config = dict(
    n_experts=64,
    router_score='softmax',
    normalize_top_k=False,
    routed_scale=1.0,
    balance_loss=0.00715,
    router_bias=True,
    init_std_router=0.0327,
    lr_router=0.0012,
    tie_embeddings=False,
)
Below are experts of layer 4 (counted from 0) of a mixture-of-experts language model. Rows are named router (the router's row for the expert), down (a neuron's output weights, with its number) and show model dimensions 0-127. Each number is 200 + 40 x the weight over its row's rms, rounded and kept within 0 to 999.
Before each expert's rows: "raises" lists some tokens whose logits its average output raises strongly, later layers aside. This comes from a sample of Wikipedia text that the model never trained on.

# expert 16
raises: "ural", "ments", "ial"
router,152,139,163,83,179,193,202,203,252,130,197,182,183,293,194,139,175,226,232,248,147,109,239,189,211,213,190,226,257,200,193,207,195,216,186,202,163,258,188,213,223,210,189,113,191,228,116,189,181,143,232,189,190,193,157,199,203,221,254,158,179,126,191,189,301,173,234,191,176,194,198,174,186,150,218,223,138,130,225,150,225,125,209,242,174,201,190,236,300,260,263,218,194,192,172,197,199,140,253,207,250,220,231,244,142,169,220,200,189,260,287,164,179,185,224,173,251,241,205,175,213,198,247,205,193,244,186,157
down2,208,264,152,241,186,217,107,184,167,205,231,172,213,171,207,208,272,168,168,246,195,168,254,259,178,206,177,241,237,217,150,150,224,231,199,245,214,243,268,168,207,107,272,203,178,196,200,159,208,247,239,270,248,126,214,220,189,207,215,156,85,156,197,155,212,270,164,191,145,206,237,204,222,160,150,182,170,155,228,210,279,195,151,194,201,201,184,138,189,244,220,204,216,179,140,143,215,193,170,251,289,181,172,215,226,229,262,164,185,243,234,202,193,109,217,245,186,171,159,206,186,228,235,126,256,206,252,170
down3,242,225,248,223,212,192,134,233,160,150,211,244,238,235,251,112,199,149,139,190,232,155,214,233,132,142,206,194,273,232,183,207,256,235,271,190,274,246,123,193,211,172,186,164,106,161,228,194,270,159,246,210,165,145,175,195,185,165,219,228,260,125,211,192,253,133,225,141,216,232,221,220,188,169,241,242,181,173,228,216,245,201,197,193,228,195,163,224,239,229,199,255,206,191,166,230,226,212,221,171,247,107,155,223,203,179,198,222,178,280,166,129,197,138,222,188,210,175,209,193,159,294,223,113,217,177,189,188

# expert 5
raises: "-", " ", "="
router,222,196,152,96,229,193,161,201,239,201,207,139,149,206,146,139,224,182,241,135,149,171,291,207,207,209,203,248,250,177,223,165,215,281,186,180,186,177,159,270,192,132,197,156,198,261,158,167,201,208,209,177,173,140,168,161,143,222,210,229,209,211,113,215,228,249,210,182,221,236,174,205,182,274,171,192,133,209,216,163,198,144,187,277,235,229,190,246,200,190,185,215,221,199,175,201,125,196,258,177,216,137,187,143,208,155,228,189,135,299,287,236,218,192,171,178,261,113,201,184,284,195,202,186,248,214,211,188
down0,238,174,213,192,251,196,189,195,136,221,230,174,238,252,172,210,171,167,136,281,205,206,258,132,306,138,216,239,220,155,203,285,214,150,174,113,193,241,322,253,238,168,265,147,216,157,180,122,198,162,161,206,207,181,168,160,251,141,146,159,198,202,279,188,160,176,231,157,153,171,251,215,168,209,262,191,187,278,271,181,210,179,210,183,218,188,211,242,124,237,168,182,167,180,238,196,217,163,226,217,155,172,164,202,178,227,208,216,169,247,230,209,219,203,116,170,178,195,206,212,213,193,210,216,257,218,245,214
down1,189,228,97,207,226,169,193,144,206,175,242,214,231,288,168,227,138,176,209,188,159,217,253,228,224,147,173,178,148,255,221,223,177,206,276,151,301,135,151,194,255,226,199,209,169,201,216,212,202,212,82,228,215,188,196,213,163,187,177,195,254,235,216,188,182,232,160,219,184,216,170,205,210,227,216,221,95,241,200,229,197,217,217,175,184,177,150,162,208,159,205,233,287,138,233,193,240,296,198,203,200,244,149,198,171,187,211,128,166,168,118,264,152,196,182,158,203,222,244,260,215,270,118,242,220,187,220,190

# expert 63
raises: ";\n\n", "ious", "ids"
router,137,191,146,154,197,214,167,165,242,135,185,137,166,298,191,184,158,207,233,121,165,131,236,186,232,178,221,198,193,158,225,152,191,281,238,211,238,261,204,248,215,211,268,177,231,206,179,180,224,242,286,184,189,171,159,186,136,199,228,274,143,140,177,238,267,179,245,244,218,197,200,165,163,181,211,214,105,187,185,190,201,202,225,258,188,212,156,229,271,244,212,169,134,216,141,246,206,173,193,185,178,169,198,201,100,134,152,163,191,297,212,217,198,163,161,122,223,149,209,167,189,203,214,201,221,185,220,164
down2,210,202,305,148,252,157,196,173,198,183,180,217,162,155,129,204,154,160,253,208,223,208,195,141,179,176,280,244,197,202,244,175,165,135,195,251,236,189,236,257,170,249,192,235,119,153,189,201,149,160,170,193,191,182,240,130,207,227,208,208,287,228,189,189,156,262,157,204,179,206,233,157,216,261,179,232,190,232,245,169,260,254,255,180,179,182,234,195,242,188,170,154,138,209,228,245,119,306,162,202,186,271,239,184,163,207,211,213,208,216,249,211,159,194,215,182,198,299,130,124,207,187,195,168,157,203,240,155
down3,94,162,143,183,207,215,204,199,254,176,139,206,201,241,150,166,108,227,228,176,206,197,239,248,232,163,159,206,239,211,162,261,172,167,299,174,265,177,191,231,137,207,210,333,229,138,185,221,201,194,214,194,173,256,147,224,178,246,219,192,228,193,238,182,190,208,113,232,157,199,216,219,242,197,202,147,258,218,256,236,153,237,230,198,221,192,203,207,257,206,160,153,253,190,228,232,151,143,197,256,121,120,247,250,207,148,266,212,224,210,197,165,185,228,172,185,203,168,227,172,117,226,224,210,215,152,190,225

# expert 56
raises: ")", "),", "):", "\",", ").", "\""
router,182,154,174,156,201,148,226,193,183,138,199,150,188,348,212,182,157,273,225,205,166,178,228,298,172,236,190,266,202,174,207,140,179,225,185,252,193,146,216,219,177,153,276,170,270,185,170,190,144,247,170,186,210,190,195,196,202,163,191,232,184,159,206,203,188,223,185,253,291,176,208,202,165,195,173,238,168,148,201,232,154,147,220,238,200,197,193,170,252,193,172,258,168,223,168,243,203,135,276,201,226,184,183,189,102,192,288,199,167,218,261,189,233,249,127,164,262,173,136,212,261,192,252,216,236,174,190,221
down0,161,228,169,150,248,198,212,199,223,180,257,184,234,198,213,235,163,204,182,134,186,180,211,200,269,234,159,204,139,188,221,221,215,174,206,218,250,225,160,175,283,150,173,255,195,177,223,285,224,187,251,207,201,151,182,144,257,179,174,226,217,219,141,182,139,244,199,257,124,180,227,202,79,117,175,229,258,202,192,206,197,180,148,169,166,221,206,108,190,260,205,154,224,199,123,278,180,227,282,223,177,183,265,166,273,193,180,181,246,163,173,210,231,283,201,244,205,183,143,175,197,200,232,119,233,180,188,231
down1,193,162,229,159,244,257,190,214,204,191,180,181,240,281,188,152,159,232,190,221,228,270,224,209,209,168,243,207,182,241,194,152,101,264,213,126,175,189,254,219,145,185,188,246,180,220,170,208,226,216,187,277,268,178,250,176,160,191,207,285,248,188,206,161,253,191,132,188,237,165,178,247,191,268,224,231,177,237,245,177,247,143,161,165,197,209,243,210,224,163,231,214,240,216,203,198,214,163,209,177,221,183,129,308,173,176,135,138,73,179,224,178,186,227,219,194,213,226,187,154,136,125,138,223,218,258,197,186

# expert 17
raises: "born", "loan", " disease", "ished", "ately", "):"
router,156,146,161,118,269,204,215,139,260,180,216,128,155,330,226,162,184,257,173,102,141,210,217,168,193,195,223,235,252,216,189,223,169,245,169,242,197,177,174,226,177,186,195,115,261,189,132,213,225,122,242,188,162,203,175,154,172,192,212,207,151,172,203,128,269,181,172,278,165,182,160,134,177,211,207,163,199,131,207,128,182,191,212,245,209,209,185,232,233,258,204,210,183,244,157,240,177,161,258,208,238,188,230,230,121,213,212,174,226,224,236,168,247,224,191,209,242,224,161,221,258,215,200,209,265,170,217,216
down3,207,206,223,177,241,152,245,220,218,196,192,228,153,203,210,284,256,252,228,181,236,182,272,229,211,247,153,172,121,233,229,204,185,202,151,231,184,167,211,216,239,185,202,240,237,258,201,265,126,201,227,206,168,209,164,181,231,278,176,101,187,304,140,198,197,251,217,200,208,226,197,170,261,195,202,259,251,234,226,223,191,173,170,183,108,193,217,214,196,82,118,182,216,128,242,214,164,169,165,217,171,216,208,169,150,241,125,201,161,215,236,222,196,165,183,210,178,201,182,160,220,102,120,221,189,232,156,220
down4,252,152,201,221,252,141,181,212,188,169,190,282,268,238,210,177,228,149,174,266,190,205,252,246,145,115,185,151,197,182,222,286,276,181,149,194,135,190,176,151,236,256,140,197,186,208,209,213,111,178,180,184,145,167,265,180,224,161,157,194,190,232,112,228,145,198,181,158,140,198,154,234,226,210,205,171,231,289,239,235,204,204,186,198,197,163,229,182,132,179,277,253,219,207,244,241,174,176,114,219,273,211,209,217,197,218,269,202,238,186,209,166,231,171,181,190,240,186,162,159,228,187,234,156,221,150,234,260

# expert 12
raises: "\"", "\".", " to", ".\""
router,190,197,181,167,224,164,181,184,204,166,188,173,178,254,134,128,139,219,212,178,157,238,206,223,142,195,222,239,182,139,221,236,156,309,247,155,257,128,191,205,219,102,218,114,286,201,211,217,174,172,226,232,156,178,130,175,170,221,228,232,186,189,190,256,233,159,252,207,283,186,222,178,169,237,167,99,201,222,233,176,186,177,211,230,201,237,201,254,305,196,194,226,129,242,137,167,263,249,185,186,167,178,235,198,167,214,227,182,185,199,267,227,233,233,222,205,175,155,140,210,194,166,176,193,241,192,283,193
down2,189,188,136,256,185,264,162,221,246,181,194,157,143,171,243,126,251,104,231,180,148,145,210,150,188,247,206,206,182,213,126,190,143,172,200,190,145,236,170,218,186,217,185,231,244,219,175,170,194,277,202,229,226,255,162,175,210,247,135,202,261,155,204,166,194,219,247,258,253,265,139,215,214,204,154,201,200,145,218,185,229,193,169,202,225,177,177,189,236,195,187,245,288,227,228,181,166,219,223,134,225,231,229,171,197,253,238,137,197,290,129,144,152,184,139,188,211,194,151,282,224,185,187,266,259,196,273,207
down3,150,170,153,211,211,204,213,160,106,133,147,169,187,266,190,194,149,152,137,94,204,174,165,182,202,251,175,237,159,229,209,251,166,217,203,192,198,254,305,220,259,133,235,177,159,237,225,177,248,194,199,194,249,219,278,202,230,246,232,281,208,153,214,230,202,226,173,244,157,145,327,173,218,241,203,96,213,182,151,220,210,120,263,224,210,196,212,208,205,211,193,255,181,212,223,210,246,170,267,254,152,181,195,207,166,186,204,225,218,177,205,200,191,144,127,224,178,219,208,160,226,213,186,190,241,194,191,228

# expert 27
raises: "acing", ").", ".", ".\n\n", ".)"
router,200,238,215,182,194,144,250,205,242,228,195,147,228,292,166,217,163,252,144,235,158,165,245,251,173,268,194,227,259,151,169,190,166,264,226,216,266,189,165,212,169,146,178,192,251,195,136,220,189,221,227,209,74,188,135,225,206,189,218,187,196,164,145,235,211,154,239,166,218,142,134,163,174,253,194,131,225,200,195,126,195,223,230,228,209,238,224,253,213,215,190,217,203,194,156,151,157,199,200,139,223,255,201,238,121,254,220,132,215,290,248,228,254,189,249,190,206,193,224,181,231,167,170,195,299,208,175,250
down4,232,152,276,218,194,182,230,216,234,243,161,184,200,321,230,229,140,227,219,134,136,220,200,195,165,126,165,208,173,213,205,143,228,235,204,274,231,180,253,177,237,236,222,151,264,233,190,213,124,169,247,251,188,202,233,188,186,240,226,235,141,227,181,228,237,193,198,231,187,209,159,195,125,246,206,183,182,225,213,152,220,247,213,155,164,196,257,148,278,130,142,174,134,261,209,223,179,219,268,198,198,219,142,211,113,153,249,154,249,160,179,181,204,227,251,107,144,197,238,188,221,153,181,213,164,230,203,204
down5,253,226,222,188,221,201,163,237,205,171,242,218,135,188,230,117,234,168,214,198,210,262,175,252,207,178,120,284,211,151,212,226,227,169,209,172,143,197,136,221,188,184,151,195,303,159,225,184,189,188,136,177,211,225,279,188,208,263,221,234,176,237,191,142,200,223,243,224,223,225,154,146,212,103,195,216,233,164,179,146,191,168,204,193,204,177,150,223,242,169,210,223,201,201,229,155,265,243,199,188,252,193,201,168,236,231,193,177,220,181,246,273,104,274,276,169,191,137,163,206,263,222,190,157,133,272,200,122

# expert 33
raises: "-", " ", "=", " |"
router,219,174,110,133,231,193,210,222,204,232,252,125,130,241,152,179,217,195,173,143,178,154,295,205,234,250,186,271,234,163,236,182,216,229,182,226,223,199,185,268,200,133,216,165,192,218,180,157,146,209,204,175,187,111,197,159,165,230,161,261,182,231,111,219,192,232,223,143,249,240,174,167,172,271,186,210,188,220,149,131,186,117,177,272,242,256,182,269,196,176,199,208,224,180,182,233,125,199,216,157,255,202,200,192,175,181,194,220,135,312,233,233,190,186,199,228,228,137,189,195,273,174,202,229,215,208,226,212
down5,226,290,232,229,122,220,270,179,217,133,267,185,218,109,215,181,182,263,173,146,169,176,188,217,185,244,196,229,138,92,209,213,243,166,202,223,252,201,207,227,186,136,169,305,190,158,250,179,183,194,234,148,196,213,186,151,179,162,158,213,203,197,188,187,172,153,239,145,229,192,169,224,306,184,146,262,240,222,227,238,272,250,209,190,219,186,178,181,199,173,240,205,157,184,206,210,234,300,188,155,152,222,207,227,252,174,215,168,104,216,166,251,172,182,191,236,172,179,226,128,229,244,235,202,202,215,224,192
down6,127,219,185,225,199,201,171,209,187,182,190,224,178,577,225,221,151,191,223,183,191,215,174,202,195,205,177,183,202,211,205,208,143,156,219,204,211,223,239,203,205,206,183,223,204,175,208,212,194,206,181,213,176,210,181,219,203,200,181,194,179,193,196,186,180,204,194,227,184,177,218,160,229,176,187,190,217,184,228,234,194,202,218,197,189,186,213,181,218,185,189,205,198,210,219,211,229,202,188,191,197,208,190,207,71,211,196,199,215,183,178,198,216,208,220,211,211,247,215,220,208,215,203,199,186,194,214,181

# expert 2
raises: "):", "\":", "),", " mayor", "\""
router,155,254,202,214,226,186,218,160,172,159,199,175,215,382,165,212,140,180,156,180,174,169,248,253,173,208,209,256,231,134,179,130,157,200,152,268,235,173,158,262,289,204,245,198,203,229,175,180,175,175,219,217,191,187,130,226,131,239,172,191,199,191,159,206,180,199,180,229,176,215,215,134,189,209,134,181,219,159,171,168,171,218,159,230,196,214,180,185,272,191,158,233,198,149,173,184,130,136,207,220,242,174,238,195,102,237,254,194,191,244,221,213,292,202,175,150,223,187,171,197,250,258,223,168,229,180,194,251
down13,179,257,189,179,209,153,133,176,144,123,139,208,175,214,268,246,168,237,230,191,209,225,153,180,196,184,229,221,223,215,225,251,233,216,193,188,171,226,176,161,225,173,167,155,218,163,141,134,241,196,253,204,211,157,249,163,262,184,169,213,183,204,196,240,174,200,171,146,192,265,216,223,265,180,221,231,287,219,190,198,194,237,201,199,245,265,169,215,143,174,221,217,259,141,188,140,135,108,269,201,137,205,245,160,206,192,233,193,163,297,233,289,166,275,192,205,212,151,211,201,185,213,178,171,152,286,238,113
down14,205,168,154,154,153,169,185,224,238,219,149,176,232,100,186,226,263,264,202,208,165,155,191,236,192,105,150,188,192,263,193,234,152,102,223,217,218,280,186,192,169,176,231,175,222,220,178,241,203,170,184,196,182,201,177,234,203,233,203,266,234,188,119,192,254,179,193,197,214,209,141,170,234,160,243,180,155,238,189,209,237,210,122,233,267,97,243,169,240,262,253,212,254,169,255,152,246,167,222,202,219,250,196,234,161,224,149,232,219,218,166,205,266,193,219,286,166,234,207,120,205,205,195,244,177,135,157,225

# expert 39
raises: "et", "per", "ely", " •", "ts"
router,173,211,195,158,254,182,267,224,169,156,250,168,188,341,140,121,90,224,165,168,230,190,238,288,193,255,161,204,188,133,207,219,194,277,193,272,268,185,245,201,240,201,215,171,218,224,190,209,126,217,146,194,223,162,271,195,142,223,174,220,127,197,182,164,245,250,194,206,228,199,184,167,141,210,188,189,197,213,182,141,184,164,223,209,168,243,197,216,235,228,167,205,164,196,184,210,170,155,230,212,212,151,178,190,94,202,262,160,231,221,199,232,202,231,224,181,198,170,172,191,237,189,282,195,203,192,134,279
down3,243,221,234,194,241,130,206,205,159,265,248,236,189,134,223,224,175,139,205,256,204,258,187,252,214,205,226,246,185,231,175,221,219,197,247,165,157,211,196,211,209,219,165,228,181,182,188,264,213,276,208,215,245,203,195,129,199,231,176,239,150,179,164,175,147,164,230,129,255,183,192,210,185,221,273,177,254,220,149,186,96,115,146,233,196,237,171,174,180,196,208,202,217,220,191,113,220,275,175,222,190,166,307,128,288,86,177,233,224,176,214,245,180,189,239,222,169,209,143,179,230,159,195,211,230,131,214,199
down4,186,232,209,240,198,205,202,183,126,212,148,143,223,141,151,180,162,158,192,172,232,186,173,225,226,135,203,152,150,196,226,193,213,175,251,245,215,255,277,232,248,147,168,224,124,217,265,188,116,224,162,200,179,260,120,214,194,247,256,151,156,171,212,188,201,134,154,153,223,212,189,152,233,178,177,151,236,169,286,325,203,216,209,184,202,160,221,148,240,189,151,201,245,226,201,203,214,247,225,208,201,159,232,190,145,229,219,154,186,198,220,202,241,312,268,182,174,196,219,250,188,179,146,271,217,237,219,252

# expert 59
raises: "),", "====\n", "====\n\n", ")", "):", "\","
router,194,170,193,153,238,157,238,205,207,174,186,120,186,346,195,170,181,265,214,166,200,126,206,245,170,262,191,206,200,141,227,139,149,224,208,252,164,161,220,226,212,222,292,193,272,224,136,216,118,212,221,146,179,184,210,204,178,185,148,170,168,178,208,181,226,188,218,209,212,167,191,175,137,232,180,161,169,215,165,162,162,133,205,269,175,194,174,196,287,255,191,217,191,167,181,197,137,176,261,204,229,131,244,170,109,237,263,163,202,229,249,228,243,245,241,139,198,176,186,190,250,226,209,208,270,187,180,227
down4,225,200,164,223,176,213,189,179,159,208,230,275,208,277,206,257,250,210,252,210,189,189,237,214,193,224,159,212,215,269,132,272,229,222,243,172,243,211,184,180,196,196,153,185,182,117,155,181,168,155,260,185,211,165,139,218,193,206,197,183,168,167,158,195,142,239,236,234,165,209,174,191,242,268,264,146,226,213,187,255,190,236,174,255,182,223,186,298,243,189,136,146,119,265,194,189,166,236,174,230,127,174,189,207,157,166,166,234,174,141,181,104,246,176,228,138,172,132,225,266,187,197,225,211,135,208,126,263
down5,176,210,160,216,209,279,186,202,179,202,255,302,172,182,237,196,152,155,140,163,201,184,187,211,266,216,261,195,215,213,185,230,183,142,169,255,231,164,119,170,240,222,126,244,144,253,220,213,173,254,245,222,267,179,251,179,275,257,172,181,216,209,117,171,180,260,248,202,187,216,182,211,153,229,151,249,162,198,160,254,132,183,221,162,236,187,214,258,133,183,225,241,241,189,235,166,213,180,204,136,153,216,173,202,143,227,134,203,196,281,213,284,146,217,203,189,234,183,145,187,191,199,269,245,219,181,150,243

# expert 3
raises: "1", "umb", "2", "ence", "3", "ibility"
router,158,222,125,133,204,132,277,206,241,176,253,134,246,301,184,156,142,174,204,185,163,174,266,278,169,240,235,209,211,188,228,167,150,247,198,204,223,158,191,200,189,161,231,194,283,169,185,244,135,218,204,192,113,163,139,220,204,174,216,197,178,178,172,174,201,265,212,245,223,150,125,155,160,188,126,192,173,158,157,146,196,167,214,241,177,215,179,173,210,231,222,248,189,183,175,195,145,177,271,132,248,192,248,173,84,186,220,214,162,227,198,201,246,200,185,161,228,147,191,198,212,217,169,206,266,214,164,255
down3,245,218,177,198,197,207,237,176,225,179,263,162,242,7,203,187,239,157,153,180,179,233,134,172,166,155,211,232,235,223,160,167,208,104,167,225,232,196,253,204,155,209,117,179,216,134,163,160,260,208,142,214,187,214,252,204,240,151,188,293,195,188,199,237,142,131,159,131,223,232,218,244,185,232,194,240,188,217,240,183,225,218,194,218,221,203,176,255,161,194,235,180,229,279,208,190,179,188,194,209,206,172,251,310,220,223,222,264,193,228,223,196,217,191,188,204,189,131,157,191,227,200,234,225,143,194,219,189
down4,210,211,165,172,244,185,157,208,238,213,204,204,264,157,148,135,244,268,203,173,212,205,183,189,181,255,242,253,198,144,169,190,191,141,129,194,178,202,197,161,136,247,223,224,177,242,306,205,233,217,161,242,175,199,165,196,239,168,167,179,136,173,276,202,211,194,197,140,145,155,207,239,112,200,234,152,227,121,248,217,191,97,200,156,253,230,192,221,235,270,250,169,104,211,197,201,179,169,230,134,201,244,171,265,204,262,250,229,169,216,173,211,245,263,212,280,183,224,191,197,187,232,205,215,263,201,160,176

# expert 38
raises: "ish", "uts", "arts"
router,184,162,157,179,254,169,277,176,205,111,193,184,215,307,217,182,238,204,299,158,185,222,219,210,195,317,236,217,233,173,219,190,121,243,157,271,271,151,210,287,238,131,162,253,224,215,155,223,123,225,217,201,148,206,231,234,164,183,214,236,181,212,178,184,233,238,220,238,196,201,195,186,211,232,163,152,222,207,209,165,204,178,168,216,147,217,218,226,253,194,201,251,196,194,121,186,163,223,199,211,205,207,223,218,50,256,257,159,214,220,205,238,215,227,188,207,224,172,164,219,225,232,144,218,161,194,182,248
down0,167,201,210,292,223,206,181,172,215,160,179,221,145,206,223,183,321,190,220,162,238,182,183,195,177,174,198,175,220,229,182,263,131,200,149,102,222,249,263,244,246,163,232,173,211,245,139,173,157,216,205,188,140,265,171,223,149,241,198,245,144,194,206,176,137,167,193,221,189,218,262,140,241,135,206,160,197,152,216,188,189,237,255,178,192,263,220,191,174,229,184,123,158,201,289,168,187,143,123,188,185,230,239,226,176,183,215,154,201,256,195,253,174,171,272,212,155,193,242,240,251,190,182,206,229,204,204,308
down1,137,180,173,214,168,183,161,175,305,221,125,248,152,114,192,242,122,231,312,217,166,230,228,194,183,178,190,148,216,283,224,219,219,189,158,281,269,221,195,218,259,258,224,163,195,210,192,219,256,136,145,249,217,214,214,285,277,170,142,193,203,202,131,203,211,214,205,259,220,189,135,222,259,153,237,147,176,166,164,183,242,202,131,174,173,170,199,212,201,235,145,159,229,222,219,204,198,163,179,226,205,205,252,172,193,181,212,128,219,193,195,139,244,167,184,166,167,209,254,199,211,168,206,177,188,130,196,236

# expert 26
raises: "act", "ved", "fer"
router,145,207,166,191,244,217,255,210,210,133,205,221,182,291,212,162,134,287,210,157,160,230,200,125,156,168,202,214,214,216,207,163,129,206,235,226,163,181,220,208,250,152,262,225,250,222,128,221,164,215,198,196,116,165,137,235,251,233,205,213,162,156,206,156,259,228,201,239,164,197,161,170,171,244,246,150,178,217,186,174,250,153,229,274,222,207,208,221,241,246,241,261,199,166,184,206,208,206,252,169,248,199,162,72,171,148,228,161,167,254,287,185,191,195,213,226,186,165,187,272,269,237,168,235,232,202,226,228
down1,170,180,243,171,182,175,192,222,223,289,178,241,199,341,225,141,164,245,177,209,202,300,193,161,126,126,253,216,172,189,221,156,181,219,208,273,214,225,188,245,173,191,159,202,201,260,217,250,226,193,285,206,123,197,168,210,185,249,255,280,291,158,224,239,201,176,185,203,218,110,250,225,169,205,218,179,172,211,203,183,162,224,147,155,249,157,174,112,189,225,203,205,175,199,212,224,188,108,217,183,155,169,167,209,179,220,213,207,172,192,279,138,217,222,216,260,238,228,204,183,182,185,181,194,192,154,167,170
down2,131,216,245,266,251,214,180,129,202,141,159,179,200,287,187,217,210,195,256,145,131,155,195,209,173,179,281,155,172,172,183,207,247,186,254,188,184,179,241,141,150,183,257,171,88,210,197,181,210,214,253,173,148,273,208,158,186,233,214,266,243,212,178,190,167,186,149,237,204,149,197,235,187,182,285,141,206,175,260,173,234,256,264,147,171,104,204,188,239,155,213,165,172,216,244,228,150,229,178,254,201,200,253,243,222,145,254,199,236,194,198,165,212,249,233,218,165,212,185,188,179,159,227,168,279,229,232,179

# expert 60
raises: " season", " edition", "–present"
router,162,169,157,187,245,140,207,167,161,159,218,140,186,319,144,217,148,224,199,166,144,122,268,266,186,304,199,237,200,165,199,200,160,202,188,258,227,167,218,205,197,171,266,177,262,203,165,198,157,192,222,176,192,161,170,213,194,205,164,193,184,161,161,159,206,212,205,257,222,207,163,132,213,238,147,224,151,175,214,117,177,165,247,255,200,258,211,224,239,160,167,241,184,231,170,216,162,197,190,165,179,204,188,148,122,238,274,174,201,249,227,147,270,197,201,182,212,126,188,232,267,222,190,160,293,149,215,245
down13,274,221,287,266,207,210,206,247,254,189,242,142,181,217,227,153,346,210,177,234,204,180,93,205,136,185,152,221,143,278,233,216,232,229,159,152,229,212,215,195,175,208,169,128,217,189,257,190,145,219,217,165,146,130,214,190,253,182,227,188,170,187,285,170,221,222,123,213,216,281,158,232,208,199,186,221,150,215,222,162,191,185,179,185,175,156,144,188,191,185,200,208,242,197,171,183,156,264,183,166,164,251,194,243,175,152,206,220,203,151,196,291,192,190,190,206,245,190,255,150,226,156,202,194,207,182,147,146
down14,227,282,304,237,170,258,197,249,171,183,226,212,207,174,193,188,232,208,220,263,139,184,127,162,242,287,208,225,195,157,234,211,154,134,163,229,168,136,269,154,287,202,151,232,180,183,185,150,173,252,232,173,169,181,187,208,216,187,163,181,203,192,181,182,186,180,181,181,203,183,181,112,188,237,138,188,179,222,194,171,239,241,250,235,154,281,179,252,183,168,135,168,124,219,173,207,126,253,235,171,198,264,223,196,192,230,131,244,210,169,207,213,177,245,224,228,234,232,202,221,281,158,125,164,162,165,262,222

# expert 31
raises: " the", " a", " its", " her", " an"
router,201,196,205,187,177,137,236,204,258,175,162,177,230,235,127,95,161,212,178,150,160,136,190,179,92,221,231,194,218,189,231,176,160,252,262,195,240,161,169,158,219,123,278,136,218,208,156,174,166,171,193,192,136,233,217,160,192,199,214,238,230,189,178,255,209,208,203,267,210,201,164,186,120,262,159,160,172,205,237,155,266,167,221,244,200,216,224,263,280,227,273,233,129,190,190,237,159,117,235,205,227,210,251,212,205,189,235,110,194,207,251,188,208,234,157,198,196,232,162,164,208,261,143,243,212,228,179,186
down0,170,153,161,185,207,114,186,172,153,145,165,182,202,287,171,234,261,202,262,168,227,252,266,192,173,179,136,177,149,211,217,164,236,238,253,150,180,175,193,202,211,246,243,145,238,228,126,232,247,162,294,234,193,208,194,220,203,230,195,226,229,237,282,143,186,231,169,263,194,162,240,253,208,107,256,187,191,172,228,129,161,172,256,209,213,175,245,174,212,134,180,191,187,208,223,180,253,263,227,220,221,232,207,214,158,191,225,146,209,219,270,204,242,177,164,225,169,186,193,224,94,264,144,206,164,257,182,176
down1,218,147,187,207,214,181,228,204,215,228,100,131,270,141,208,230,157,169,283,112,271,129,225,180,243,281,132,216,131,206,159,169,224,216,213,184,173,232,212,220,197,269,163,182,224,227,80,243,249,216,177,152,253,258,206,169,276,206,146,214,175,222,191,213,192,221,240,203,217,172,202,153,172,215,190,220,202,225,138,186,189,224,177,231,227,181,261,221,272,217,227,158,208,149,193,183,210,268,221,253,144,239,170,177,193,191,168,163,233,180,192,204,218,199,171,240,199,156,165,227,255,266,158,129,227,129,181,203

# expert 57
raises: " |\n", "oted", "\""
router,200,166,169,166,248,146,219,141,254,139,207,204,184,246,145,169,139,232,270,136,113,149,197,177,110,239,253,222,208,206,203,130,161,185,258,227,167,161,254,222,251,156,218,162,241,235,181,190,167,171,245,244,181,192,163,215,229,233,197,158,242,182,159,194,226,232,190,256,165,247,185,191,181,210,201,190,100,133,243,216,166,182,258,252,251,174,185,281,257,236,278,235,194,166,159,244,134,200,302,146,232,197,227,141,179,192,236,169,212,244,206,194,232,209,207,214,221,225,217,243,222,180,209,134,185,190,192,239
down0,248,167,165,125,190,193,195,210,191,258,184,213,241,325,222,169,196,233,177,156,271,242,161,156,236,218,286,181,127,195,248,183,170,224,162,240,201,231,238,166,150,144,147,260,163,170,181,155,216,116,194,193,219,170,214,236,218,254,207,144,265,173,197,195,164,246,181,191,188,163,264,224,224,234,293,202,252,181,184,151,205,226,169,265,186,234,204,181,163,179,158,186,270,177,186,185,191,152,229,116,198,192,214,247,185,251,197,232,281,180,194,199,242,149,159,144,259,198,176,263,212,180,220,165,137,142,209,209
down1,220,208,135,233,141,228,264,243,233,228,184,228,232,176,182,266,199,192,185,203,228,271,198,188,283,247,207,173,209,215,157,224,146,262,198,160,140,152,196,242,249,257,193,175,206,227,213,224,150,214,207,206,221,180,171,189,216,207,174,236,179,271,242,190,213,186,236,116,210,141,185,242,281,194,101,161,213,203,257,195,170,226,272,225,111,219,264,161,157,197,106,186,218,193,228,165,241,211,164,130,224,235,217,193,177,182,143,209,204,183,176,185,275,179,112,149,209,247,182,188,137,124,261,231,240,183,184,162